config.toml
num_hidden_layers = 10
hidden_size = 192
n_experts = 96
experts_per_token = 2
d_expert = 192
d_shared_expert = 0
hidden_act = "swiglu"
moe_layers = [0, 2, 4, 6, 8]
n_empty_slots = 24
router_score = "sigmoid"
normalize_top_k = true
routed_scale = 1.41
balance_loss = 0.00686
balance_bias = false
router_logit_norm = 1.5
init_std_router = 0.0116
lr_router = 0.000726
num_attention_heads = 6
num_key_value_heads = 2
head_dim = 32
vocab_size = 2839
norm = "rmsnorm"
norm_place = "pre"
norm_eps = 1e-06
positions = "rope"
rope_theta = 10000.0
rope_fraction = 1.0
qk_norm = false
attn_scale = 0.177
tie_word_embeddings = false
parallel_block = false
init = "normal"
init_std_qkv = 0.0375
init_std_o = 0.0466
init_std_up = 0.0537
init_std_down = 0.0537
optimizer = "soap_variant"
learning_rate = 0.0076
weight_decay = 0.0
lr_head = 0.00785
max_grad_norm = 1.0
warmup_steps = 200
schedule = "wsd"
decay_fraction = 1.0
decay_shape = "linear"
final_lr_fraction = 0.1
batch_tokens = 131072
max_seq_len = 1024
doc_mask = true
z_loss = 1e-05
train_tokens = 631600000
max_steps = 4819
dataset = "wikipedia_en"
Below are experts of layer 6 (counted from 0) of a mixture-of-experts language model. Rows are named router (the router's row for the expert), gate (a neuron's input weights, with its number), up (a neuron's input weights, with its number) and show model dimensions 96-191. Each number is 200 + 40 x the weight over its row's rms, rounded and kept within 0 to 999.
Before each expert's rows: a language model's description of what the expert responds to. This comes from a sample of Wikipedia text that the model never trained on.

# expert 50
Endings before punctuation
router,175,233,156,236,214,162,261,163,174,143,178,218,211,241,187,160,275,256,218,170,245,240,279,282,185,161,146,236,251,182,165,162,215,158,209,236,160,207,241,232,208,144,199,189,184,168,150,150,162,182,147,160,135,237,222,119,234,239,144,255,156,198,146,173,134,200,207,191,166,251,149,140,263,125,175,167,234,173,212,211,200,226,256,237,179,113,228,231,197,249,216,204,260,158,229,232
gate0,286,149,227,219,238,209,231,225,197,183,221,202,142,208,201,216,127,231,271,202,152,262,192,191,208,164,326,191,264,225,234,201,221,174,226,193,229,212,127,215,168,243,181,162,223,195,223,167,267,254,195,247,226,230,184,192,247,227,210,195,205,239,172,197,249,248,239,192,221,195,239,152,236,249,159,243,146,220,189,214,196,253,208,262,231,200,156,196,135,216,249,211,130,206,175,175
up0,152,155,186,164,124,130,176,202,169,235,174,136,164,277,163,213,245,162,157,178,236,209,170,216,234,225,166,198,178,221,229,182,255,184,260,217,183,159,142,130,189,216,185,259,166,198,192,245,188,134,163,169,226,190,154,199,159,113,264,225,233,183,205,141,88,198,157,150,204,195,225,235,167,140,245,184,220,182,190,184,272,219,218,145,181,169,161,257,274,190,224,265,158,222,189,136
gate1,167,173,204,161,247,151,161,207,245,255,161,236,189,235,180,210,162,170,182,230,184,229,198,175,244,192,161,233,226,205,257,232,204,209,126,198,200,188,204,130,241,223,190,91,198,186,178,215,289,220,225,154,319,199,179,188,197,191,203,191,309,154,127,216,169,164,186,194,243,212,255,212,147,263,145,259,201,220,172,178,216,221,124,269,214,240,191,154,168,164,146,149,209,152,230,232
up1,204,163,210,179,164,270,254,201,156,211,235,128,157,189,193,176,163,227,217,146,168,146,155,215,141,214,242,174,194,211,164,167,208,196,240,233,141,163,186,200,150,176,200,288,151,179,257,174,174,220,279,214,131,266,185,231,153,208,283,223,150,198,195,178,247,225,198,224,148,136,240,154,213,158,228,169,278,218,228,222,187,177,175,148,268,139,164,228,245,238,189,209,144,227,205,194
gate2,116,219,145,195,192,187,87,174,243,183,223,214,168,211,210,112,237,211,150,151,125,194,191,104,187,194,136,170,149,233,238,188,189,232,204,189,207,273,151,207,244,196,174,168,211,192,191,162,213,216,199,253,243,162,229,195,236,228,182,182,228,196,136,207,210,149,262,241,216,199,231,179,191,204,272,261,185,193,186,159,147,193,134,216,220,281,255,169,202,265,104,246,253,230,246,216
up2,167,217,196,224,255,217,303,177,185,247,226,204,189,149,220,246,214,286,248,180,191,238,164,234,168,231,221,158,232,193,172,212,194,169,176,190,162,168,267,140,205,220,240,297,179,218,252,181,232,187,199,204,182,243,177,240,125,155,219,259,196,214,175,217,206,169,219,214,244,152,114,180,221,172,143,151,264,217,214,241,304,259,200,151,189,153,223,203,155,179,198,118,153,160,97,233
gate3,246,139,253,221,243,137,155,189,248,221,195,198,177,245,181,312,114,234,178,166,244,164,237,128,243,259,175,142,210,210,305,165,282,201,231,169,144,151,202,164,186,224,248,204,244,190,196,209,215,153,292,239,210,220,207,235,236,197,203,213,202,157,204,177,168,155,196,207,205,212,200,155,203,233,255,230,203,164,132,200,210,211,99,212,268,194,190,159,252,190,156,222,167,171,150,275
up3,184,152,209,199,208,213,203,192,268,247,192,215,171,240,287,296,92,232,246,229,192,150,192,257,188,219,236,250,236,147,227,258,235,270,234,257,215,179,151,245,100,244,205,150,206,207,195,227,141,231,186,229,166,203,218,225,237,164,217,270,258,198,176,185,227,240,236,215,173,195,223,151,247,176,177,188,244,224,216,186,220,167,269,195,211,237,184,185,202,199,86,204,209,133,204,141
gate4,212,179,221,206,218,271,165,214,251,205,262,177,160,194,200,160,102,287,147,184,192,196,245,129,235,241,207,249,174,197,220,165,236,185,128,220,205,198,223,258,184,177,217,151,204,250,237,215,202,227,176,296,249,174,129,157,190,243,198,188,200,246,286,268,199,176,182,234,219,283,252,172,248,193,190,170,167,196,153,152,185,270,205,156,219,317,210,236,228,182,194,124,186,197,176,248
up4,81,170,178,170,208,238,218,172,183,202,168,211,308,139,133,219,227,234,187,223,168,207,200,218,122,166,179,202,207,245,146,193,146,173,211,253,198,198,245,190,152,214,171,167,194,280,195,135,175,237,219,181,164,258,167,161,238,201,248,222,182,226,203,227,187,206,243,231,212,121,250,234,164,187,121,174,139,139,236,124,222,211,190,161,203,153,206,265,230,240,214,188,215,169,134,195
gate5,148,207,213,227,176,201,187,198,240,178,148,136,153,172,142,256,169,197,231,158,208,193,221,214,264,186,232,175,245,200,220,156,187,259,179,221,264,223,144,199,189,258,182,252,222,209,167,210,194,239,178,254,159,189,185,144,169,178,107,196,159,160,207,214,141,251,204,238,227,214,205,219,202,214,265,175,135,224,179,299,200,246,182,240,235,243,202,216,340,159,127,199,229,209,219,247
up5,251,243,139,209,172,212,201,188,207,140,240,203,186,191,201,216,176,176,225,172,234,139,231,128,246,245,211,213,218,205,211,267,178,250,239,116,171,236,204,231,231,219,226,152,181,203,177,120,199,166,187,236,169,295,223,248,132,252,119,201,200,145,231,195,189,178,175,187,233,129,211,230,265,242,163,161,223,194,211,243,222,201,162,202,152,189,143,188,206,179,235,145,225,192,235,146
gate6,200,203,197,127,172,253,181,176,205,221,252,170,232,235,219,234,198,204,167,172,168,180,205,214,136,270,173,131,166,219,261,203,172,237,157,198,171,178,155,249,218,224,234,204,128,188,240,170,182,225,194,135,321,194,229,229,233,203,203,253,247,209,213,162,190,258,224,232,164,331,270,176,204,241,286,250,186,207,207,148,281,250,163,241,220,252,238,240,258,238,119,192,186,146,212,173
up6,194,199,161,174,156,198,204,223,234,138,152,269,191,202,218,226,251,219,163,170,198,219,181,186,217,230,219,192,216,214,285,204,181,231,174,247,201,214,161,229,215,244,140,160,174,200,171,216,246,178,200,181,262,269,256,217,282,227,211,147,246,148,68,220,188,196,211,184,237,235,225,186,183,212,197,195,278,233,202,160,252,151,233,211,232,207,216,253,139,164,165,228,184,183,172,181
gate7,219,118,206,209,187,228,145,194,239,171,290,190,143,194,191,218,233,233,200,247,187,157,147,207,163,176,240,188,194,211,256,251,303,159,172,104,201,173,94,242,189,183,178,205,311,194,154,221,179,207,206,206,111,243,182,200,192,221,190,219,256,236,241,211,238,160,254,159,173,188,183,146,176,170,210,266,151,158,173,176,264,246,238,130,107,208,189,237,218,220,213,202,126,167,162,149
up7,209,222,151,214,105,226,261,241,236,210,242,228,181,309,218,120,156,204,216,205,241,200,213,187,203,217,244,178,176,190,295,209,215,159,174,162,166,276,199,172,171,170,216,155,236,183,163,191,233,163,268,201,234,184,223,235,175,284,172,162,242,200,192,174,207,135,204,158,198,149,215,238,121,157,161,208,192,151,190,204,237,151,208,172,137,177,159,163,178,184,138,174,155,226,258,184
gate8,225,198,227,143,184,187,116,241,208,231,160,283,178,207,201,259,196,251,188,216,235,252,287,140,137,237,260,222,267,195,239,204,196,302,207,148,179,237,189,196,120,213,215,198,220,224,243,223,204,255,174,262,206,154,261,215,173,175,168,246,206,152,241,149,200,236,194,181,148,214,240,192,202,248,201,233,203,185,250,243,214,170,180,165,193,243,220,213,235,221,198,134,173,140,164,191
up8,204,262,251,183,152,223,230,267,188,179,173,133,166,224,232,236,219,112,270,195,192,165,184,211,224,191,202,226,215,194,152,293,198,153,250,131,157,229,179,224,174,177,195,202,187,177,296,194,270,175,164,130,231,172,182,240,227,193,265,197,205,144,177,186,194,209,245,186,222,272,222,233,182,216,167,132,171,144,116,168,172,163,266,228,238,180,204,237,183,218,267,214,194,212,114,196
gate9,182,190,204,116,207,181,160,161,269,225,201,174,207,253,205,155,224,115,267,219,162,216,228,169,188,230,211,164,184,235,196,170,207,189,241,258,253,241,175,170,235,184,225,179,262,170,215,175,205,142,202,232,264,151,271,190,201,214,184,150,214,212,197,213,274,265,306,104,173,187,183,203,119,173,224,204,139,157,187,116,165,292,176,220,221,209,218,227,164,221,182,180,190,216,185,163
up9,161,227,193,182,174,248,156,185,184,242,183,164,229,208,204,177,201,159,204,217,186,310,214,130,194,244,188,213,196,224,112,174,219,241,171,212,206,214,153,143,174,169,194,170,262,166,250,169,145,181,122,287,232,166,195,152,224,206,184,256,211,155,200,187,174,229,239,110,206,158,206,215,186,167,219,216,174,101,175,179,243,260,184,275,127,215,178,240,226,160,279,181,182,221,133,201
gate10,188,144,128,155,250,204,209,238,183,194,151,186,230,151,215,196,132,213,232,162,180,191,177,181,164,199,225,198,188,187,272,206,170,208,162,197,208,280,215,179,203,256,222,137,322,227,232,247,247,176,203,218,195,216,192,241,215,263,204,174,252,194,177,160,185,159,272,157,218,164,256,149,219,249,212,210,234,206,194,136,160,169,162,226,213,328,160,161,177,212,146,168,184,198,257,136
up10,146,223,155,173,200,198,186,216,249,234,165,155,221,227,232,191,247,224,185,218,230,247,225,200,182,200,236,265,160,254,254,201,262,155,230,258,247,151,211,232,299,242,177,249,189,212,260,214,216,215,266,187,232,200,238,260,150,191,270,212,185,188,163,205,123,215,253,132,235,166,229,195,207,261,197,208,151,127,217,163,198,196,211,251,193,239,281,182,173,212,170,168,209,151,249,216
gate11,190,136,270,216,173,225,204,242,175,180,175,174,280,248,154,180,194,147,199,196,188,228,210,228,238,247,229,176,175,212,268,191,271,256,239,137,219,211,196,199,176,174,184,167,200,167,183,238,249,271,181,183,175,185,202,229,173,263,147,190,175,121,187,222,207,281,202,152,235,189,232,196,130,205,228,220,162,143,175,130,245,193,210,180,287,214,152,244,220,183,164,164,252,229,230,226
up11,217,260,226,204,163,211,238,150,218,194,182,275,162,201,207,182,171,176,218,147,168,129,134,164,170,184,126,171,229,261,187,181,217,114,208,222,79,154,205,246,211,251,230,193,214,149,143,137,233,186,254,227,181,224,216,207,168,154,207,201,247,233,219,216,247,236,181,197,119,246,225,216,177,187,109,123,224,237,188,263,185,149,201,174,214,199,231,163,123,200,235,124,187,184,176,216
gate12,140,168,200,193,228,267,205,252,178,269,257,127,120,251,204,211,202,190,251,195,255,219,221,196,259,220,212,192,169,177,285,183,242,189,187,123,249,246,156,216,147,221,178,231,187,288,223,214,126,169,253,289,128,223,258,197,220,241,199,233,181,192,228,187,197,160,172,186,241,163,216,140,141,195,175,181,196,264,124,169,170,183,146,199,205,191,173,232,187,155,138,235,198,132,195,183
up12,157,162,181,189,173,188,193,133,264,143,142,302,220,140,214,213,205,261,251,131,203,213,213,169,167,165,201,218,209,235,224,231,248,230,157,189,179,159,239,162,235,171,224,157,221,213,206,201,151,204,208,213,144,183,251,182,114,241,191,169,179,129,151,199,227,203,180,187,176,143,177,174,195,213,249,249,214,229,275,220,177,225,124,183,218,172,224,227,181,163,240,158,175,211,257,201
gate13,193,111,261,198,169,259,114,222,247,206,217,253,255,141,157,245,176,188,219,218,216,276,241,184,224,248,250,229,158,177,206,158,204,179,142,219,179,263,224,215,247,225,202,182,235,186,226,126,232,257,187,204,237,160,223,226,282,182,200,155,266,155,171,91,297,188,219,235,175,199,223,160,169,174,216,275,212,245,195,209,245,211,200,231,182,229,127,158,173,229,159,216,260,208,124,186
up13,209,231,218,209,148,186,242,294,233,226,249,215,245,183,171,173,238,188,230,141,215,137,222,194,197,134,138,191,204,151,164,189,199,258,183,173,198,135,178,198,246,214,119,199,177,317,236,217,194,181,152,198,141,166,171,197,174,270,205,164,275,190,267,218,255,234,129,235,202,174,126,211,148,186,172,193,277,200,192,258,221,151,233,246,218,234,120,229,116,205,147,169,238,166,215,207
gate14,152,109,242,166,153,187,182,155,176,229,223,255,144,120,235,217,235,151,247,201,276,146,197,191,247,280,223,212,160,170,248,188,255,210,252,271,258,243,230,106,198,208,192,196,235,239,173,221,180,206,218,244,177,181,254,159,195,178,200,136,246,237,200,256,222,193,207,220,211,222,170,228,217,232,243,188,278,215,243,205,178,160,181,182,200,250,216,257,240,192,157,188,117,195,206,184
up14,196,281,159,191,241,150,213,263,231,216,186,191,198,222,253,206,148,228,149,125,135,276,220,228,106,164,211,186,233,170,206,168,219,240,186,167,156,229,186,197,179,249,192,209,149,182,218,94,195,202,176,241,227,222,113,276,147,117,204,200,188,250,228,167,168,177,179,148,208,152,165,180,155,134,123,156,183,173,199,200,172,227,203,182,192,155,173,137,172,202,274,195,219,249,188,236
gate15,182,146,220,206,181,147,168,171,210,285,269,206,148,234,212,176,175,154,209,240,196,213,312,257,233,169,113,172,241,234,186,196,242,214,265,196,166,201,151,166,229,223,212,139,265,220,158,237,230,224,231,212,189,160,271,173,252,236,240,157,162,196,190,230,270,138,225,181,227,154,218,255,190,243,209,257,139,149,152,205,226,163,226,149,203,283,227,177,221,192,64,235,181,240,216,194
up15,188,252,168,181,170,177,182,279,188,145,202,133,206,166,153,238,234,215,275,187,177,128,227,181,149,197,173,223,153,232,190,261,185,191,168,233,156,178,200,184,275,238,221,238,150,125,198,193,182,177,264,129,178,303,179,168,208,190,157,154,243,211,235,142,201,235,223,178,191,146,214,186,216,228,180,186,264,230,220,225,125,205,229,244,163,168,189,143,189,180,269,250,132,183,118,202
gate16,225,199,204,194,242,231,123,290,144,242,203,258,204,215,188,225,244,232,212,222,180,198,195,159,101,288,172,147,188,239,215,173,274,171,199,158,163,183,193,230,215,172,247,182,269,244,265,202,191,245,202,291,233,144,240,250,159,147,184,194,196,237,149,184,221,188,158,165,201,159,217,224,216,282,133,238,156,298,123,169,259,202,262,178,162,216,242,231,204,257,199,203,173,171,206,149
up16,139,256,189,232,94,204,236,222,235,186,210,224,187,125,187,156,210,223,194,133,209,230,217,177,238,251,219,113,179,133,194,200,199,262,220,118,298,217,187,226,257,172,191,238,191,215,250,159,173,161,246,155,148,157,235,205,232,191,209,182,200,218,334,226,205,233,185,178,242,232,187,177,190,160,209,209,200,163,227,220,256,169,141,212,240,145,196,212,261,173,170,190,171,134,97,231
gate17,183,113,199,211,176,246,121,227,208,261,179,176,235,201,233,216,223,149,196,200,119,157,213,168,150,256,204,281,194,214,238,231,199,242,203,193,190,159,230,210,204,183,198,235,237,170,197,215,200,177,260,210,222,138,220,192,200,175,196,234,209,243,209,184,184,192,93,148,185,221,208,207,220,215,231,178,175,167,239,180,191,233,233,183,224,232,225,170,258,130,198,195,236,157,191,208
up17,184,105,209,146,193,213,214,216,218,158,142,191,199,289,168,221,142,223,158,167,169,146,172,252,213,227,224,231,232,193,213,199,101,251,213,191,141,168,214,211,183,162,258,162,209,233,149,206,201,204,192,276,191,161,228,131,204,109,248,217,231,221,184,112,199,181,163,243,155,193,222,259,255,223,240,162,140,258,181,233,197,173,202,189,180,191,249,186,174,224,143,266,147,247,222,195
gate18,199,208,98,222,182,175,123,226,174,254,172,229,201,118,257,170,136,162,219,264,218,188,200,166,184,249,181,161,179,154,196,166,185,237,148,192,238,199,135,275,279,149,219,224,220,178,218,209,193,156,233,282,186,161,226,176,241,208,198,160,196,240,187,207,173,206,191,144,244,122,237,164,183,173,260,221,227,204,138,241,301,199,161,177,220,225,189,201,213,202,186,208,249,142,124,173
up18,239,245,215,258,178,215,200,231,149,198,149,263,95,199,192,254,213,117,152,180,212,176,184,222,167,217,192,146,235,186,257,241,133,177,156,176,209,128,135,216,198,206,198,272,124,225,251,197,235,244,256,258,189,158,233,248,236,215,254,167,257,186,160,196,304,253,111,135,150,205,201,114,234,213,204,184,227,202,283,272,98,189,287,194,122,264,151,187,153,185,189,200,234,233,146,259
gate19,188,229,145,145,208,295,160,266,193,267,219,163,155,213,180,208,204,158,191,226,225,234,195,173,253,273,213,224,201,232,205,144,198,255,207,232,217,170,233,205,201,221,234,208,216,233,217,219,239,183,208,233,205,157,213,165,190,194,188,215,182,277,188,187,151,150,225,122,223,150,233,312,151,266,260,158,183,220,172,224,238,185,205,227,201,205,165,244,254,162,181,233,142,259,108,144
up19,202,274,209,192,212,259,210,203,234,183,213,205,187,226,179,145,227,189,144,218,192,256,255,206,211,214,226,184,200,202,187,220,169,156,223,248,268,161,216,194,204,251,177,184,213,315,139,245,224,220,112,221,167,168,169,128,271,160,198,267,149,116,203,201,176,217,177,170,185,165,277,178,244,226,183,192,157,162,216,187,171,239,190,217,243,222,177,133,188,215,188,222,192,256,198,173
gate20,178,140,224,204,275,293,169,192,222,198,234,236,177,177,210,160,196,161,137,193,202,198,173,202,214,215,172,212,244,206,210,200,197,263,191,220,138,176,216,211,183,183,159,185,241,220,210,222,190,199,211,253,184,127,164,184,238,257,133,195,209,186,212,176,154,121,225,179,192,213,197,213,176,257,298,275,142,199,203,178,226,142,109,177,253,248,205,189,283,184,227,224,180,275,164,208
up20,215,245,191,217,226,118,209,155,218,164,205,143,120,233,178,242,235,123,193,207,147,308,202,134,197,189,235,134,229,165,207,247,215,157,201,189,208,239,211,256,163,178,164,214,148,159,263,202,215,249,170,216,223,257,211,152,249,183,211,228,236,301,218,264,160,181,178,159,177,172,202,214,192,234,182,200,172,300,158,161,178,233,309,213,214,164,214,209,177,192,208,208,232,202,136,199
gate21,215,102,241,157,160,205,179,283,102,157,162,164,201,220,214,193,229,149,242,218,156,150,129,189,233,262,230,166,182,226,232,244,236,210,220,238,200,137,148,223,224,301,225,233,151,213,212,200,220,283,210,234,221,196,249,248,175,146,237,218,238,187,196,194,152,199,212,147,244,200,162,160,174,229,223,190,210,185,200,168,231,237,192,189,158,314,212,201,202,294,174,230,245,235,215,169
up21,235,242,165,227,261,256,255,147,190,214,168,185,198,133,204,156,228,222,192,155,263,204,181,204,224,192,144,184,198,183,203,184,136,194,165,196,202,203,227,247,200,191,201,204,188,163,299,285,194,136,197,275,281,141,221,170,191,222,189,167,176,235,252,126,230,215,160,232,176,182,229,176,250,226,179,218,142,132,197,234,162,130,193,177,234,224,145,150,164,191,208,228,234,185,166,198
gate22,211,128,159,244,157,266,168,187,251,158,250,204,193,198,153,187,207,167,141,207,141,126,176,204,231,207,158,157,199,162,280,156,231,217,193,237,197,215,236,167,220,301,216,174,255,204,183,185,242,196,194,252,144,180,248,209,249,199,253,194,248,209,231,210,241,180,217,192,241,202,268,235,231,199,182,126,219,162,221,161,219,249,99,261,184,276,197,246,199,217,154,194,218,227,244,220
up22,202,178,286,266,178,230,178,250,210,176,190,189,231,158,194,180,207,154,163,230,195,126,236,196,182,205,149,157,211,146,308,169,220,184,242,232,201,204,214,140,246,241,198,197,204,222,122,189,228,224,216,237,100,203,203,214,229,215,199,230,241,212,226,244,266,145,181,156,225,174,242,259,181,196,144,124,246,168,226,194,223,220,137,241,230,242,232,234,194,218,171,182,174,260,219,232
gate23,267,180,187,153,230,189,71,238,130,169,218,209,299,151,190,239,217,183,150,146,241,211,256,175,171,247,225,174,192,129,156,166,193,228,207,235,236,175,124,132,158,232,147,157,282,194,193,205,195,239,315,209,245,129,153,162,149,259,137,182,214,230,199,204,219,236,195,199,183,204,230,183,253,274,218,211,193,240,184,165,266,179,234,199,230,255,128,236,193,184,220,212,161,173,192,173
up23,160,196,211,139,190,198,187,151,229,231,182,181,212,189,265,248,256,270,151,242,180,217,238,207,174,245,242,144,199,218,212,230,235,283,208,263,243,204,234,152,197,235,109,177,278,218,209,203,158,143,194,193,250,281,259,232,275,186,259,216,173,172,216,245,200,229,231,173,199,162,182,158,237,255,132,164,259,204,227,270,213,246,243,181,165,215,251,213,152,193,170,201,239,185,238,144
gate24,144,211,175,255,284,148,174,231,240,163,176,255,216,170,184,267,149,178,139,137,217,152,202,197,179,136,215,215,179,166,266,301,201,250,312,217,210,158,173,203,154,245,253,221,171,230,240,199,194,216,145,145,300,184,164,181,204,233,192,225,262,264,173,246,265,180,214,190,200,171,177,209,149,179,160,193,218,165,189,175,209,248,143,158,297,179,241,176,236,196,169,250,246,187,246,169
up24,207,254,255,234,186,240,298,113,155,258,184,143,205,209,245,170,190,237,148,235,202,208,149,187,181,231,128,212,246,192,194,129,196,148,151,208,223,173,183,125,233,161,141,189,166,200,176,198,233,158,194,202,131,216,249,238,143,184,214,165,138,175,219,174,159,179,230,171,256,231,213,177,174,190,231,201,230,226,292,229,205,181,212,201,172,132,171,247,263,177,177,174,94,225,225,210
gate25,232,236,159,190,237,221,179,194,177,241,284,199,255,163,192,218,196,189,155,271,226,164,102,130,196,248,229,191,154,253,239,163,266,164,169,231,267,255,221,179,180,195,183,136,308,216,227,242,202,192,199,199,258,159,262,260,191,174,273,299,270,158,209,271,219,221,246,157,188,217,148,237,140,286,212,197,183,241,188,171,200,163,177,203,238,208,195,255,190,214,155,238,265,161,230,198
up25,178,125,192,210,207,209,204,208,213,178,168,236,149,219,159,219,136,119,192,129,191,214,183,140,259,203,178,253,224,192,196,195,226,236,179,233,229,171,251,238,200,242,246,121,195,122,150,191,214,203,208,251,154,176,176,155,260,296,130,162,238,289,177,164,180,125,186,136,244,192,137,214,231,187,172,157,180,200,204,204,232,223,208,202,153,270,230,160,236,211,209,240,208,221,253,194
gate26,163,133,186,216,175,261,191,192,191,245,269,247,238,192,194,252,153,169,104,220,178,189,315,190,193,204,278,220,188,315,213,268,237,224,252,185,198,187,183,191,209,199,188,193,241,243,202,224,213,265,162,205,187,203,162,163,254,235,191,232,227,256,185,250,226,246,157,177,227,184,230,244,187,267,226,178,122,235,213,192,200,213,196,213,165,286,230,207,249,169,177,206,273,176,219,195
up26,290,152,208,204,225,146,293,242,205,196,152,264,188,174,182,213,259,202,184,139,197,138,141,165,177,167,232,202,165,195,252,164,189,218,151,242,125,222,189,242,227,244,185,203,171,235,255,197,203,169,202,238,271,225,208,192,156,202,138,190,207,190,216,220,234,170,137,159,198,120,166,181,211,190,200,148,207,225,227,181,172,177,232,203,235,132,143,174,171,204,200,235,243,174,183,217
gate27,145,153,233,257,190,192,234,196,211,204,173,225,199,205,213,190,149,147,226,254,201,252,161,185,212,227,184,160,176,163,170,132,192,309,195,213,219,187,107,166,245,268,144,255,223,231,182,226,194,188,131,279,141,225,155,216,219,147,210,164,213,139,179,257,286,233,193,178,172,177,233,151,164,234,120,230,177,199,179,146,187,174,204,200,164,196,293,183,211,210,160,226,172,200,218,190
up27,211,156,185,173,207,121,138,134,181,219,181,197,141,252,281,188,224,184,181,200,250,218,230,179,168,180,118,249,205,196,191,111,238,253,223,192,205,199,173,173,208,168,174,144,189,265,187,189,274,209,149,172,202,236,208,202,169,182,202,117,220,209,169,275,173,225,218,166,188,163,174,157,152,261,138,129,253,217,242,210,228,181,256,192,150,158,256,128,127,188,119,161,199,204,192,113
gate28,198,202,96,299,235,234,167,211,204,250,220,215,187,220,254,205,80,216,207,211,172,229,224,171,249,201,220,237,238,199,202,150,243,176,217,153,251,171,131,179,193,152,251,227,279,188,186,216,176,224,169,166,224,81,147,185,235,193,192,170,225,210,279,238,201,204,170,193,174,165,233,172,228,140,167,200,176,178,231,179,173,220,203,182,265,209,205,246,226,170,243,279,216,166,188,218
up28,221,280,222,227,139,165,159,274,165,224,176,207,218,272,110,140,192,202,223,193,230,175,213,171,218,154,202,212,220,233,183,200,233,216,159,218,215,187,245,241,157,166,214,250,211,193,179,311,153,129,174,224,184,201,250,215,231,192,163,194,234,225,188,198,218,251,255,202,226,210,208,198,182,226,203,268,199,173,145,145,165,159,218,196,238,186,233,168,155,179,148,158,151,246,157,193
gate29,194,144,196,188,196,166,185,188,177,269,136,185,209,186,182,195,251,191,100,180,160,189,211,142,180,259,191,199,171,167,208,179,247,288,121,188,181,184,193,249,203,232,184,169,193,182,309,172,185,240,201,218,201,196,118,246,184,226,181,212,216,260,158,174,260,267,267,233,127,202,172,184,146,162,221,227,201,218,249,205,198,208,170,127,81,240,199,164,249,160,169,168,183,215,129,249
up29,163,163,161,141,206,227,204,167,179,152,169,185,279,223,231,174,189,159,217,199,259,211,242,176,195,190,242,229,123,117,228,213,203,218,146,199,216,214,263,156,244,93,191,101,208,175,117,201,204,226,236,226,183,206,229,185,182,200,179,195,219,221,213,246,197,226,204,152,189,195,238,203,175,173,179,227,124,239,166,154,204,177,193,167,131,246,198,189,198,197,126,269,233,225,198,187
gate30,180,152,222,257,265,215,190,263,181,177,221,265,222,209,195,186,149,197,193,242,178,182,227,203,254,186,216,262,215,155,251,220,167,249,270,209,212,244,133,154,196,272,184,170,289,201,155,252,210,136,197,142,199,194,185,263,208,212,246,179,316,246,202,209,187,219,252,209,137,219,147,179,161,194,225,204,165,180,141,200,230,218,131,234,272,217,143,213,157,132,188,165,223,206,217,224
up30,183,195,200,149,178,164,210,166,186,230,238,180,158,202,192,139,227,252,209,240,207,199,212,191,173,208,203,152,119,219,169,146,205,184,195,162,171,266,197,250,142,180,156,185,195,258,197,183,173,191,132,164,234,140,193,169,229,184,229,131,181,167,153,242,243,165,164,251,255,139,127,205,261,218,228,176,198,251,192,150,228,155,200,242,161,259,179,179,248,191,209,249,158,154,139,155
gate31,149,188,248,203,155,181,174,214,143,187,190,194,227,191,250,286,185,216,254,224,152,194,266,276,191,153,186,193,147,237,246,276,232,213,115,155,222,269,185,184,163,243,252,183,103,148,222,219,173,186,174,259,185,231,209,210,276,204,269,226,220,272,199,205,220,163,255,152,211,201,173,268,138,225,214,242,201,186,223,228,192,265,204,160,242,256,156,195,165,186,133,234,217,132,173,179
up31,220,186,147,230,184,195,176,232,228,223,201,222,263,284,184,163,270,252,185,219,190,240,170,220,179,177,204,244,251,207,206,206,213,238,169,143,277,152,179,182,173,176,207,215,147,242,139,159,190,151,207,223,149,161,168,153,254,278,262,208,169,228,205,139,213,166,233,209,190,246,143,176,189,280,239,183,127,187,205,177,134,193,236,151,196,247,209,230,206,154,166,249,262,190,211,186
gate32,174,169,205,197,199,184,182,162,191,247,192,142,178,155,84,228,140,133,206,193,164,201,221,239,221,269,271,248,274,245,244,195,239,185,211,203,109,233,206,202,183,247,178,209,128,187,221,216,242,237,242,237,154,171,219,214,182,91,237,137,241,213,212,170,256,152,204,154,208,167,224,185,162,256,170,148,211,198,96,203,219,137,155,166,208,202,202,261,184,185,207,227,176,192,223,203
up32,151,227,232,206,176,227,208,185,229,185,260,240,168,138,229,200,229,167,181,183,172,161,254,190,173,204,211,179,131,178,195,165,211,239,223,213,155,190,173,255,236,243,275,218,179,201,220,182,223,258,175,188,240,200,291,215,263,189,244,221,192,231,216,201,203,162,223,322,166,208,255,141,197,183,187,221,183,151,153,182,298,253,214,241,182,204,180,233,210,179,227,150,234,149,209,190
gate33,126,243,178,176,202,242,212,256,194,183,236,221,183,207,204,183,180,206,242,229,210,224,218,147,226,247,158,233,210,205,289,260,221,202,218,306,229,174,149,136,167,245,148,183,285,207,221,167,233,298,215,225,231,229,172,267,200,187,214,208,180,172,285,231,247,272,248,180,152,182,217,207,145,213,237,187,232,291,231,163,229,238,208,168,185,293,192,188,197,179,157,233,223,209,247,212
up33,184,239,247,206,206,190,213,227,209,234,205,227,274,200,204,166,211,185,200,168,221,183,232,212,182,233,111,256,155,281,197,220,189,213,204,235,295,210,186,197,220,163,168,168,163,199,211,232,238,199,296,148,184,126,102,226,229,178,267,156,201,138,196,233,172,170,186,185,274,211,130,223,105,147,176,227,173,270,229,217,258,180,210,168,184,210,227,210,228,237,198,225,202,178,219,231
gate34,176,134,190,137,236,195,135,198,173,197,235,209,152,226,169,169,192,150,176,209,160,205,180,134,212,195,216,158,134,260,208,183,229,178,206,225,156,226,113,148,233,229,254,188,251,215,237,239,215,222,215,190,201,158,164,167,165,160,292,147,171,195,137,233,187,226,258,190,119,94,206,227,156,243,198,234,198,223,219,190,210,277,166,222,174,291,213,180,178,183,206,234,257,130,210,184
up34,242,139,226,271,225,185,134,165,194,258,223,168,143,206,177,150,188,199,169,195,184,218,197,181,202,174,241,116,194,213,202,246,186,159,193,324,132,237,179,172,166,169,195,227,222,174,175,151,106,233,212,235,188,184,130,196,162,206,235,218,158,139,179,174,249,182,187,173,159,217,216,193,234,191,197,229,236,122,201,268,248,223,194,153,251,194,201,283,221,287,299,162,253,187,197,185